config.yaml
num_hidden_layers: 11
moe_layers: [0, 1, 2, 3, 4, 5, 6, 7, 8, 9, 10]
router_score: "softmax"
balance_loss: 0.0143
balance_bias: false
vocab_size: 11971
learning_rate: 0.0063
beta2: 0.95
max_grad_norm: 1.0
batch_tokens: 65536
max_seq_len: 256
max_steps: 4227
Below are experts of layer 8 (counted from 0) of a mixture-of-experts language model. Rows are named router (the router's row for the expert), gate (a neuron's input weights, with its number), up (a neuron's input weights, with its number), down (a neuron's output weights, with its number) and show model dimensions 0-127. Each number is 200 + 40 x the weight over its row's rms, rounded and kept within 0 to 999.
After each expert's rows: "comes before" lists some tokens at least twice as common just after its tokens as in all text; "comes after" lists some tokens at least twice as common just before its tokens as in all text. This comes from a sample of Wikipedia text that the model never trained on. Tokens count by the router's weight.

# expert 32
router,163,230,180,256,228,234,196,187,226,155,163,171,178,199,215,243,228,173,262,251,177,235,219,223,241,180,220,188,192,240,145,194,234,276,90,194,172,231,234,213,270,258,212,215,265,204,201,225,198,256,241,168,186,191,260,130,224,225,208,157,239,129,173,197,136,144,174,271,222,196,211,159,175,224,167,152,173,181,244,128,141,241,190,222,223,143,130,148,166,269,170,144,206,139,219,164,214,196,242,242,210,249,242,148,177,226,205,263,177,233,240,224,126,174,205,149,249,142,238,280,253,173,158,181,240,198,220,181
gate0,138,183,167,175,190,214,220,206,110,160,131,203,194,202,230,182,215,191,227,212,215,204,220,180,246,203,209,186,237,189,175,216,239,147,165,161,191,235,142,249,278,154,201,249,248,229,146,208,137,197,209,180,262,213,201,219,195,270,118,211,151,180,172,198,154,209,249,314,223,227,271,217,195,182,223,252,238,217,161,158,287,200,240,206,172,229,218,220,149,208,249,177,174,118,178,270,153,221,147,172,177,150,166,129,160,169,130,205,251,195,212,105,166,175,194,204,205,216,243,256,165,183,202,279,199,244,168,131
up0,98,164,247,182,192,204,207,178,133,129,120,190,151,266,169,213,163,140,226,176,203,250,219,125,218,222,212,150,237,238,196,270,243,202,181,159,173,200,202,157,226,164,214,206,267,233,137,171,155,195,298,157,174,223,155,197,147,234,157,189,201,263,170,121,159,228,221,272,243,236,211,201,152,118,182,171,227,171,196,202,223,193,241,238,147,235,154,210,154,203,186,239,180,187,272,219,228,237,185,213,193,166,188,152,213,209,146,219,223,222,224,106,171,194,160,201,163,233,249,203,188,181,188,272,209,250,213,109
down0,199,163,252,183,250,123,234,232,272,139,217,212,244,222,212,199,195,90,217,189,234,189,180,232,126,140,157,145,198,155,208,185,245,172,139,274,129,185,216,159,208,238,155,220,224,250,183,199,304,226,202,258,209,164,223,179,193,186,113,268,231,163,122,233,172,253,188,224,203,171,156,251,245,248,207,194,245,196,225,131,201,194,175,195,205,155,176,208,246,239,209,193,204,173,211,235,122,252,176,176,145,236,250,206,180,192,244,177,200,235,200,216,171,154,242,165,153,179,173,203,112,215,200,151,269,185,262,206
comes before: " |", "\n", " ", " 0", " %", " 1"
comes after: " |", " ", " 0", " %", ";", " Votes"

# expert 35
router,234,158,205,172,196,241,202,155,166,145,257,173,172,165,164,159,236,201,231,252,166,174,248,250,250,134,168,153,231,250,153,154,240,246,230,251,160,216,161,158,231,168,198,205,259,255,170,262,222,243,216,247,244,169,253,165,142,241,135,166,242,143,249,241,189,159,158,231,230,238,189,153,184,255,149,153,163,173,255,248,193,232,160,173,246,151,153,209,239,263,174,163,149,154,160,252,161,158,254,229,229,203,240,160,170,156,236,234,155,241,256,231,199,164,162,156,231,163,208,161,247,229,259,238,178,238,158,248
gate1,180,213,244,241,147,233,169,170,185,146,249,185,209,212,171,207,208,123,199,103,303,213,210,209,237,183,213,183,150,245,174,236,204,224,200,242,185,226,210,161,215,272,235,211,179,156,232,185,135,180,245,192,158,187,211,158,214,174,159,277,209,240,145,170,213,146,174,238,145,197,268,231,182,227,160,151,165,190,179,260,211,198,220,191,277,203,193,210,120,168,242,206,152,140,248,195,218,214,231,131,219,166,237,228,89,247,156,240,264,221,117,242,218,174,205,291,171,275,188,192,216,170,228,183,169,138,219,192
up1,180,235,252,97,218,141,195,179,198,296,198,155,171,247,266,173,244,192,194,210,229,255,140,193,171,247,299,185,199,236,231,117,165,131,192,201,130,199,183,194,214,142,264,168,235,153,200,192,213,208,226,133,183,223,268,200,129,251,210,174,232,204,205,158,181,238,261,163,162,152,212,213,212,171,149,217,219,202,205,195,143,232,145,255,193,166,223,167,239,224,237,232,279,218,233,149,131,115,248,231,247,166,184,245,208,174,265,228,200,179,225,244,166,227,225,202,207,204,206,259,142,235,151,212,212,210,220,249
down1,201,188,267,202,242,136,167,290,143,168,222,152,190,219,183,95,179,158,203,171,269,186,197,198,202,181,167,181,194,145,177,179,163,192,216,196,312,195,195,181,189,187,153,228,178,154,243,145,222,175,244,250,92,254,229,233,283,162,178,156,186,243,239,202,155,241,122,160,225,216,181,209,255,268,239,220,216,225,205,167,238,214,157,228,221,191,197,209,121,177,271,215,218,278,216,201,167,199,235,250,162,158,147,189,190,126,228,195,127,143,230,223,201,192,204,228,156,132,181,165,183,208,246,173,193,150,203,217
comes before: " |", " -", ";", "th", "1", "2"
comes after: " |", "|", "–", " 2", " 1", " 0"

# expert 50
router,206,195,188,293,184,169,197,147,202,137,201,139,135,141,204,177,261,182,159,229,179,219,196,230,200,238,155,254,170,262,185,199,132,291,165,229,150,156,179,178,151,251,247,231,235,194,144,219,228,220,231,210,271,221,173,183,140,157,156,198,217,154,214,220,166,149,239,235,293,161,158,201,108,220,233,217,164,177,217,239,158,218,162,199,279,156,145,182,241,199,134,243,181,170,166,237,150,175,245,217,197,196,223,249,191,210,181,250,173,248,260,250,234,246,141,171,159,238,172,170,216,226,212,252,181,181,223,281
gate1,137,248,152,216,186,199,223,253,180,236,195,229,194,257,183,186,285,175,223,154,219,236,188,170,198,196,203,176,139,206,244,233,169,190,256,209,250,129,230,221,187,147,294,187,230,265,257,156,220,240,247,169,206,156,161,252,151,287,250,217,141,219,173,224,176,189,199,271,244,198,191,216,164,142,308,266,110,181,261,185,192,169,191,155,282,169,202,126,172,195,195,203,184,213,159,204,224,264,247,188,144,188,192,258,226,219,156,265,160,167,144,219,204,219,243,187,159,246,206,206,179,227,219,235,173,212,258,211
up1,165,268,173,220,201,209,139,294,227,215,233,219,172,255,191,170,154,140,252,291,143,243,202,176,218,235,226,259,216,340,240,169,206,170,226,212,196,195,227,171,171,177,234,229,193,223,248,147,165,197,239,183,212,189,183,190,153,252,166,201,173,163,208,249,158,202,208,179,263,182,181,221,256,201,268,193,169,189,161,229,172,218,251,144,229,252,124,180,132,273,171,262,164,269,184,235,217,147,189,255,160,195,174,168,223,200,132,141,229,239,128,210,205,230,211,251,179,251,208,212,193,212,217,231,153,165,127,173
down1,263,206,220,125,259,165,191,131,208,173,222,212,219,173,164,233,228,209,189,252,226,153,204,219,247,253,168,257,198,179,238,135,201,185,180,202,183,165,100,241,161,166,213,176,253,142,208,197,171,232,164,133,215,77,244,196,157,120,181,199,179,267,180,219,176,207,243,238,237,217,163,253,213,142,206,196,193,159,177,151,283,196,201,215,216,216,96,241,192,189,249,215,247,209,158,221,201,184,221,183,190,260,196,201,168,212,210,241,244,203,193,241,256,212,149,167,246,169,267,224,242,296,224,241,208,243,113,219
comes before: "\n", "|", " the", "|---|---|---|", "|---|---|", "|---|---|---|---|"
comes after: " |", " ", " on", " list", ")", "%"

# expert 46
router,214,170,219,201,193,250,265,162,238,124,240,183,232,198,180,178,259,184,229,241,168,172,199,244,213,168,234,157,208,214,250,117,221,234,168,265,150,206,134,172,260,262,235,238,273,195,170,260,217,158,272,174,225,231,255,243,213,251,195,125,282,167,277,148,275,169,208,282,174,196,187,223,204,230,212,147,216,219,261,274,175,194,189,248,215,178,159,151,208,203,177,240,173,140,209,179,168,170,179,144,220,204,205,234,187,176,173,268,150,255,171,225,170,194,201,158,261,131,157,165,218,173,165,224,234,262,203,223
gate0,184,197,190,246,182,177,221,204,225,175,275,241,113,203,194,200,194,229,180,224,201,184,201,175,162,233,292,210,203,138,174,181,158,225,154,155,250,244,262,210,102,223,177,197,260,189,263,180,242,246,213,95,241,202,249,174,202,170,140,189,184,254,249,214,228,262,182,189,141,197,166,148,162,185,181,200,184,220,179,171,123,185,155,130,193,210,236,199,195,140,114,235,229,156,182,242,246,253,108,184,185,251,228,302,212,248,137,160,158,245,210,179,193,182,221,216,184,178,243,192,229,146,160,231,180,169,151,213
up0,179,186,209,180,249,235,184,166,211,216,126,208,253,129,168,263,157,180,226,210,215,221,229,250,234,129,102,185,184,221,181,240,283,199,216,224,141,158,170,212,281,200,205,183,111,218,135,233,187,162,167,258,151,234,166,222,179,220,235,215,212,142,154,185,198,170,240,193,242,206,249,250,152,247,201,165,195,186,211,233,240,189,237,277,250,216,191,228,239,214,254,147,188,283,196,174,193,190,302,213,194,180,192,135,177,118,293,224,248,162,197,231,184,213,194,189,168,218,170,204,217,236,248,183,181,273,281,200
down0,174,187,231,268,240,73,160,196,191,178,232,172,160,189,250,187,286,191,190,256,181,144,160,283,157,186,238,244,188,190,219,178,221,250,240,174,193,246,240,215,175,181,249,204,256,222,231,176,306,253,180,220,205,222,242,212,149,211,149,179,224,234,178,225,203,188,147,189,161,240,280,189,164,169,120,155,112,227,242,179,230,224,173,190,192,130,231,206,209,184,231,235,169,261,198,224,242,167,277,194,206,230,174,226,209,229,163,140,241,236,160,197,259,265,134,229,245,170,230,186,172,181,172,203,250,211,140,150
comes before: " ", " 0", " 1", " 2", " 3", " —"
comes after: " ", " 0", ")", " —", "0", "1"

# expert 34
router,261,217,164,194,181,231,165,176,213,175,216,217,160,190,187,165,185,259,194,254,153,216,187,198,228,164,267,124,228,212,189,247,178,267,172,245,163,128,187,173,252,220,236,217,171,227,204,247,220,274,263,165,204,164,183,233,277,213,197,239,250,186,263,208,226,180,167,180,262,190,143,241,214,208,165,139,250,163,230,213,219,207,246,195,216,159,188,151,200,254,215,188,124,305,248,273,193,205,166,208,218,211,251,133,248,209,64,211,137,140,235,234,150,197,202,185,247,175,145,207,205,218,242,199,288,193,204,227
gate1,163,193,222,201,193,222,199,205,194,167,190,228,117,131,179,225,198,232,164,145,155,158,146,172,299,150,138,182,188,218,178,216,246,209,165,168,124,242,195,184,245,225,160,253,144,236,183,242,177,259,208,241,198,230,194,182,203,168,180,188,172,196,239,203,233,268,169,205,255,188,137,255,204,217,258,216,272,185,92,193,215,265,221,153,245,220,232,228,232,177,117,230,239,284,224,246,126,241,239,195,166,221,234,217,216,234,151,232,200,202,160,214,272,161,195,162,260,230,283,207,261,146,224,144,197,236,181,196
up1,179,193,239,135,149,219,246,215,165,184,185,168,220,200,179,186,226,177,286,218,238,144,187,176,242,183,209,252,230,149,287,170,265,184,248,186,142,186,198,195,217,155,227,136,180,197,246,148,243,192,147,272,219,151,212,127,155,181,151,160,173,209,164,159,213,118,262,223,200,219,208,138,167,247,192,207,265,166,229,100,173,162,255,264,159,250,209,271,219,226,227,175,195,214,178,250,167,188,197,169,168,166,171,255,151,214,192,245,252,253,148,268,214,254,212,212,139,181,250,180,263,208,268,215,188,201,191,249
down1,135,137,189,121,256,217,201,181,191,122,177,187,228,97,200,252,232,171,212,216,208,141,233,246,178,217,200,245,172,267,218,208,203,278,192,169,193,175,135,146,189,238,197,180,224,239,209,157,165,166,223,168,194,261,157,187,263,145,194,257,193,234,236,177,148,208,224,203,247,221,260,193,174,149,215,250,236,178,244,214,192,136,169,183,229,317,159,237,228,222,243,207,228,120,201,234,260,142,173,245,231,189,184,230,234,168,139,207,242,289,163,254,192,228,148,240,255,149,239,161,166,211,179,206,241,200,202,184
comes before: ".", " |", ",", "–", "°", ":"
comes after: " |", "N", ":", ";", " (", " −"

# expert 27
router,233,217,233,259,201,179,147,162,187,133,188,228,152,179,224,261,186,208,169,204,186,164,152,169,215,172,256,205,228,146,231,266,184,228,243,244,186,137,168,174,216,235,237,123,248,207,156,221,222,183,224,205,175,228,245,121,221,189,222,169,252,229,192,226,154,196,217,235,198,162,231,129,165,245,203,157,142,205,237,222,159,234,165,155,183,215,163,136,221,244,196,142,154,181,183,260,172,152,240,121,256,262,266,155,219,217,162,141,149,222,232,154,266,250,206,161,169,158,125,127,228,228,203,244,173,259,243,284
gate1,212,243,224,184,221,219,231,204,240,220,192,182,216,194,217,228,238,180,189,153,144,143,220,222,211,189,222,271,219,171,162,284,211,186,200,237,223,247,225,206,167,199,161,119,237,206,242,169,142,239,224,247,170,244,112,242,265,186,177,245,264,211,251,176,166,192,168,164,174,108,165,227,170,205,208,152,163,182,214,188,147,307,121,262,187,138,221,195,130,238,182,198,233,215,206,278,190,80,233,130,197,237,214,171,154,213,177,186,213,220,166,206,240,211,225,173,149,234,174,173,98,276,199,169,196,224,214,184
up1,235,161,194,160,203,215,246,220,145,180,192,278,160,189,141,196,156,246,242,224,259,169,103,205,195,220,234,111,172,197,218,111,170,208,210,157,157,228,180,197,238,210,254,224,203,180,218,148,211,205,157,215,206,138,276,180,120,202,191,171,169,165,143,213,194,243,256,169,195,289,171,208,143,239,248,241,168,171,245,243,280,192,310,160,185,211,200,199,208,179,232,230,145,189,192,149,195,231,259,282,204,135,156,165,224,255,232,152,190,177,168,190,194,182,206,261,170,187,273,126,212,176,215,217,175,170,203,181
down1,143,246,145,180,258,210,166,109,180,196,205,235,250,204,271,180,222,167,250,185,244,219,218,207,251,201,244,197,231,204,173,208,168,186,183,190,195,232,249,139,173,183,165,227,195,156,208,151,213,154,192,177,213,234,114,263,213,184,222,163,164,201,245,207,197,233,104,188,217,243,183,202,227,209,119,205,201,218,293,251,273,105,196,206,238,162,213,275,198,146,201,199,224,174,256,231,184,182,166,177,280,196,230,126,149,249,153,212,237,189,240,244,181,194,146,160,169,240,280,250,256,195,208,241,246,205,154,120
comes before: "|", "-", " 5", " 3", " 4", " 2"
comes after: " |", "\n", ")", "°", "|---|---|---|---|", "|---|---|---|---|---|---|"

# expert 109
router,152,153,197,195,198,200,167,213,178,247,203,224,144,137,167,145,198,195,159,251,195,307,186,178,249,257,199,261,218,223,163,206,245,180,189,171,125,201,238,216,281,221,225,185,178,214,138,199,193,173,89,214,222,241,196,170,167,221,180,170,230,169,213,254,265,269,193,233,174,213,163,208,247,183,136,261,267,157,192,153,242,146,204,173,151,197,151,254,160,208,244,200,198,165,234,127,159,151,186,209,205,226,143,261,211,172,202,223,159,243,170,261,183,259,149,174,196,193,268,197,180,196,121,206,114,143,220,248
gate0,172,228,207,159,164,240,230,214,219,167,232,228,168,162,134,183,175,186,223,247,208,266,212,197,180,236,227,198,217,159,237,198,152,196,126,153,149,255,279,181,218,210,230,238,166,185,135,245,148,210,123,189,225,219,232,209,275,115,230,183,212,156,154,255,190,238,210,142,217,148,186,238,236,242,156,277,167,193,152,219,304,241,126,199,199,221,231,146,151,227,236,229,161,215,195,195,208,150,183,111,169,181,177,231,125,236,230,135,204,217,231,159,205,273,140,226,246,175,202,207,223,123,181,148,142,224,188,207
up0,181,175,208,157,114,184,213,213,254,190,210,201,179,192,89,189,149,205,178,221,194,264,228,184,180,258,245,246,199,205,214,240,129,218,144,175,184,212,276,203,259,176,210,242,172,177,99,250,162,214,127,205,185,188,193,233,288,113,194,194,245,164,204,251,205,308,212,201,213,210,163,199,240,241,175,193,232,171,139,241,274,187,161,214,186,267,182,228,97,203,191,213,205,220,210,209,218,180,186,145,201,196,134,184,108,216,197,127,207,199,242,208,226,251,179,234,171,219,218,246,243,179,131,174,195,203,219,264
down0,291,170,212,179,212,191,244,99,264,197,154,194,178,246,269,266,249,233,253,164,251,258,149,128,242,185,196,140,207,144,221,215,189,180,215,262,187,174,200,196,102,201,214,212,256,211,212,195,137,135,195,195,215,174,178,224,189,219,207,163,168,212,246,170,241,142,130,252,200,251,196,125,138,188,139,163,154,255,188,212,154,230,217,162,221,219,203,206,134,208,165,185,233,193,185,231,216,214,139,189,164,222,301,260,228,220,197,199,223,191,255,188,240,144,176,240,171,146,210,210,124,215,186,181,157,127,184,186
comes before: " of", " for", " member", " a", " president", " in"
comes after: " a", " as", " the", " was", " served", " became"

# expert 95
router,224,172,193,188,227,197,135,174,152,155,153,238,230,148,127,194,186,185,209,183,165,198,241,102,224,268,210,181,190,129,210,167,207,194,235,202,194,142,213,205,191,251,172,162,258,188,203,213,198,204,189,211,152,182,252,202,250,143,211,120,249,165,144,141,190,198,254,227,139,175,202,120,186,223,248,206,230,137,236,217,168,270,217,182,126,184,155,192,253,195,250,165,169,153,131,208,129,213,270,237,148,164,230,188,217,222,124,140,166,266,210,208,263,158,181,148,146,141,146,185,254,242,187,218,211,213,268,181
gate0,233,265,186,146,139,212,142,158,205,215,210,259,205,170,211,245,178,180,274,251,179,225,240,165,174,196,205,148,199,166,162,217,149,174,178,288,134,162,206,205,257,213,222,264,193,194,219,178,125,171,202,210,84,114,221,188,193,137,153,256,241,172,164,152,186,234,215,192,172,263,169,125,163,240,180,224,155,114,211,267,251,177,192,225,163,258,180,219,150,232,195,172,216,223,233,168,158,185,175,242,201,179,262,215,174,250,161,173,242,208,228,206,264,212,159,211,265,294,216,181,189,234,182,141,241,179,204,184
up0,201,168,180,276,261,175,314,191,249,218,190,138,227,193,194,191,218,200,170,164,237,202,159,226,236,212,203,270,169,202,204,249,271,178,215,129,240,205,254,211,180,173,214,135,200,248,130,232,245,223,200,187,276,305,168,175,222,206,217,159,100,159,259,234,268,144,213,231,242,171,224,280,225,179,235,143,258,254,180,175,135,207,200,153,191,162,197,179,238,219,174,253,213,220,181,216,210,211,264,159,207,198,179,249,247,159,241,152,101,201,140,208,168,227,215,218,184,152,195,220,164,196,237,245,200,211,189,225
down0,209,156,234,223,187,213,248,153,171,108,186,234,216,229,228,187,247,237,177,187,182,232,170,141,191,214,218,244,263,219,196,261,268,228,185,125,171,162,185,101,209,220,280,147,187,244,204,211,175,131,120,159,267,214,184,180,241,179,127,175,177,275,184,164,168,225,183,180,150,184,154,154,245,215,134,191,274,189,207,201,201,232,164,198,172,183,153,217,203,175,265,230,178,205,251,216,212,179,208,131,174,134,150,99,167,280,227,223,193,188,134,130,257,232,234,219,215,245,203,172,219,243,227,210,247,217,206,185
comes before: "-", "|", " ", " Preceded", " Total", " Born"
comes after: "\n", ")", " information", "\n ", " Awards", " Released"

# expert 97
router,161,293,218,231,128,239,206,157,173,214,229,238,201,197,251,148,206,264,192,249,209,112,195,263,217,181,245,171,201,126,145,274,132,229,188,199,150,186,169,160,192,199,228,179,232,255,208,183,219,212,226,92,194,211,246,183,189,242,218,234,278,217,201,193,172,164,140,229,200,208,152,261,112,165,158,164,172,172,230,170,220,249,151,238,259,165,198,211,190,251,218,242,178,132,200,198,181,157,155,233,221,234,203,181,276,207,167,237,213,221,247,247,269,163,297,189,247,182,238,232,158,206,233,233,188,221,146,224
gate0,212,272,228,185,195,250,212,167,197,200,186,121,216,197,147,202,268,233,143,186,215,261,137,231,162,133,239,222,261,135,252,256,162,155,144,189,194,225,141,151,197,140,162,253,178,206,210,285,179,173,141,154,225,188,179,161,194,233,243,207,293,231,259,204,152,254,233,188,248,160,200,232,186,181,238,227,179,197,203,220,197,139,249,249,287,211,271,183,236,207,227,198,165,111,248,222,168,246,196,221,193,210,235,211,223,128,174,217,151,251,193,233,208,203,252,222,229,195,253,180,154,188,124,166,162,155,245,180
up0,198,127,163,217,193,220,139,241,177,121,131,149,197,270,205,145,242,166,202,216,156,150,222,117,202,205,160,126,131,261,135,206,218,307,201,169,164,226,165,263,165,226,222,134,226,206,214,221,154,166,204,224,195,183,235,234,186,213,212,258,211,229,182,195,236,222,195,202,145,154,285,183,185,147,121,161,192,257,154,157,214,205,228,156,131,282,198,181,134,171,231,162,140,158,225,211,180,146,203,226,263,244,180,239,169,204,220,173,256,204,200,194,168,222,169,190,216,192,102,247,213,226,222,225,203,216,180,207
down0,244,163,250,193,163,172,257,145,229,254,194,219,225,244,218,245,218,170,180,165,253,144,200,151,76,153,285,167,152,242,228,204,208,260,237,256,183,187,222,270,174,204,241,208,186,229,201,171,228,233,240,244,211,242,174,189,139,282,222,241,191,251,172,208,193,204,229,205,208,149,268,181,178,211,207,279,165,201,185,245,214,161,188,132,135,230,199,172,180,196,225,187,186,188,231,170,216,235,205,198,141,191,188,164,203,276,198,194,273,203,110,177,227,232,210,208,189,199,187,237,254,169,151,328,196,165,269,264
comes before: " |", ";", "0", ")", "1", "%"
comes after: " |", "–", ".", " 0", ";", " 1"

# expert 10
router,288,156,234,190,137,234,287,145,144,202,232,227,242,156,188,168,217,293,244,246,176,189,262,261,147,134,192,135,212,203,178,170,163,251,229,221,149,212,166,163,237,221,210,217,234,228,183,247,219,248,243,200,218,146,224,142,185,235,195,201,241,162,210,187,144,155,116,255,254,199,212,218,204,197,191,171,132,201,225,231,210,254,160,180,238,115,190,237,252,258,287,154,133,145,135,248,193,132,221,209,180,221,236,182,177,152,207,216,190,239,175,251,167,178,223,177,237,170,205,199,242,199,226,246,199,237,149,180
gate0,231,255,201,220,221,194,239,212,227,171,190,192,133,166,164,236,146,199,209,177,214,244,157,274,206,206,217,204,213,199,196,216,215,134,166,234,193,208,170,260,259,226,199,259,199,169,215,221,165,177,214,174,223,198,251,244,280,194,132,260,183,186,161,166,273,230,211,168,194,200,164,252,190,163,261,223,215,218,103,204,264,242,209,220,155,228,175,143,161,130,159,151,191,216,128,168,201,184,159,83,195,198,129,183,175,143,187,247,300,215,187,128,249,283,240,193,207,291,161,210,252,187,187,224,157,213,229,229
up0,216,183,217,213,149,154,162,133,288,139,202,226,221,191,233,198,278,221,161,278,172,257,231,192,222,153,199,204,224,151,150,269,169,230,221,215,253,219,225,233,257,153,195,129,172,178,198,215,244,212,144,155,157,133,169,156,225,224,246,228,184,163,193,172,178,198,220,152,190,181,208,254,181,179,235,110,212,249,225,257,168,209,193,166,198,212,228,178,272,183,228,229,231,206,211,188,231,201,204,292,249,129,262,242,255,224,261,133,166,208,211,234,270,216,202,159,177,194,287,204,268,220,196,258,263,201,221,130
down0,136,210,195,221,256,249,247,139,249,182,253,192,200,165,127,203,152,267,161,180,249,199,201,272,176,195,235,171,151,194,226,173,225,151,228,165,247,180,170,124,256,173,241,221,205,201,162,186,201,184,141,114,147,119,194,150,209,188,183,270,239,201,241,196,240,194,165,229,242,214,260,225,178,114,236,207,134,238,193,194,239,285,163,229,163,183,176,183,142,273,238,183,191,260,222,222,176,225,238,185,222,162,174,128,249,121,249,211,218,165,204,154,179,180,136,236,251,172,204,186,209,200,178,260,253,212,262,214
comes before: " |", ";", " (", ")", " ", "/"
comes after: " |", ";", "–", ":", "/", "|"

# expert 63
router,220,179,242,213,253,218,183,164,137,197,223,169,221,197,220,174,217,147,209,164,141,169,237,213,120,184,144,267,215,174,211,205,232,232,236,160,213,153,167,191,183,178,262,213,190,178,192,274,92,180,235,162,183,125,258,223,279,203,202,199,197,248,150,255,204,215,243,125,190,187,160,174,108,208,191,162,225,170,151,175,162,178,234,142,169,208,156,135,218,191,160,268,166,161,170,227,220,242,158,277,203,270,164,165,157,266,185,231,199,141,181,187,152,283,227,233,148,206,136,155,236,242,149,184,248,204,194,206
gate0,156,202,162,247,288,164,202,143,192,211,238,218,201,202,158,199,235,216,251,218,131,157,134,232,285,100,254,210,188,211,174,195,179,199,279,205,138,195,161,222,192,167,177,188,106,307,200,188,226,138,251,264,198,216,193,237,241,275,190,147,201,227,263,247,178,254,224,225,228,230,194,215,176,232,173,203,210,163,229,180,195,172,210,174,197,185,198,244,184,180,222,211,233,238,228,185,222,230,243,151,155,186,187,169,135,191,91,187,197,140,180,234,124,257,159,137,177,193,159,155,235,198,232,229,165,192,181,279
up0,249,209,224,150,182,210,203,139,174,211,195,214,211,233,218,179,179,230,217,318,233,255,176,237,180,138,198,248,179,175,199,220,213,148,213,117,283,161,191,190,195,251,245,150,238,225,172,205,140,233,230,189,154,286,247,203,203,246,163,225,144,168,252,221,185,189,131,264,286,282,158,268,254,174,144,222,220,221,205,166,221,184,237,229,226,201,206,250,215,273,180,243,246,150,217,175,188,225,133,215,205,201,165,202,176,235,203,269,117,171,205,178,135,157,203,184,217,186,202,119,218,205,274,151,170,200,239,233
down0,252,165,231,252,259,252,202,145,191,192,224,165,185,210,281,140,213,195,141,134,266,219,143,181,186,241,108,232,221,205,182,286,272,235,232,209,192,184,260,216,223,206,148,175,259,223,207,252,178,181,195,154,234,173,159,235,185,226,217,179,238,118,173,198,166,182,253,157,253,200,189,181,201,259,118,204,312,253,217,206,204,189,204,187,200,200,233,221,182,194,81,255,193,168,183,222,223,187,182,231,269,196,214,229,239,243,274,181,193,232,282,175,173,166,197,233,192,258,203,201,183,239,185,226,135,218,244,225
comes before: " the", " a", " his", " 18", " early", " 2010"
comes after: " in", " of", " during", " part", " end", "In"

# expert 93
router,201,159,177,202,185,209,249,232,175,145,209,212,133,175,164,244,256,211,266,219,140,234,191,226,272,113,143,173,304,263,236,202,268,179,192,158,242,268,211,194,194,232,236,225,247,210,163,258,212,255,167,161,241,246,224,233,179,192,138,168,182,197,203,195,276,303,168,227,277,220,204,256,169,225,155,202,213,215,173,251,261,204,201,212,175,141,164,244,187,208,234,241,174,172,176,228,182,162,141,259,181,220,221,205,186,204,230,217,190,233,223,275,217,123,144,166,214,233,198,172,135,254,232,206,131,222,155,231
gate0,225,176,130,157,160,196,232,229,199,192,202,244,87,202,185,150,162,165,210,176,226,241,145,239,182,261,166,233,205,264,271,133,235,176,182,251,188,166,254,199,234,206,137,175,155,238,239,164,190,216,186,228,215,188,258,281,131,241,256,196,182,218,190,159,186,167,168,234,268,122,244,254,185,193,133,226,232,215,271,198,212,194,181,177,158,215,197,264,215,219,245,215,228,221,194,103,147,247,157,172,227,155,222,185,167,217,230,164,104,201,214,115,232,201,174,206,192,160,165,200,195,125,233,192,228,253,188,148
up0,229,195,289,194,118,188,137,184,198,196,138,191,249,183,251,215,216,270,123,199,222,175,289,222,231,203,125,196,221,218,254,147,201,208,141,154,195,199,206,208,154,228,193,270,208,141,158,167,171,159,207,198,187,231,112,257,195,212,159,245,239,142,263,245,173,102,132,178,169,238,232,143,153,188,148,155,170,209,178,239,162,236,207,172,142,199,216,146,221,212,160,191,205,187,172,210,194,123,209,167,224,219,149,151,198,225,171,166,255,202,226,225,129,224,138,174,181,215,145,251,177,180,110,208,209,181,227,200
down0,144,288,211,175,146,234,207,156,184,177,207,225,270,158,223,229,179,183,255,145,223,234,147,192,230,234,192,232,215,198,214,129,202,205,202,230,205,291,216,182,203,231,257,216,181,218,141,244,170,199,184,124,213,252,146,184,189,219,167,233,203,128,174,248,230,183,208,183,179,260,182,252,214,278,145,181,180,258,174,190,199,155,116,244,125,218,231,179,215,160,311,108,195,159,140,231,223,247,181,180,300,217,251,175,205,210,211,150,233,156,162,171,268,177,246,177,177,227,258,234,152,173,217,233,211,196,209,195
comes before: "\n", " a", " American", " who", " player", " ("
comes after: " =", " is", " a", "),", ")", " an"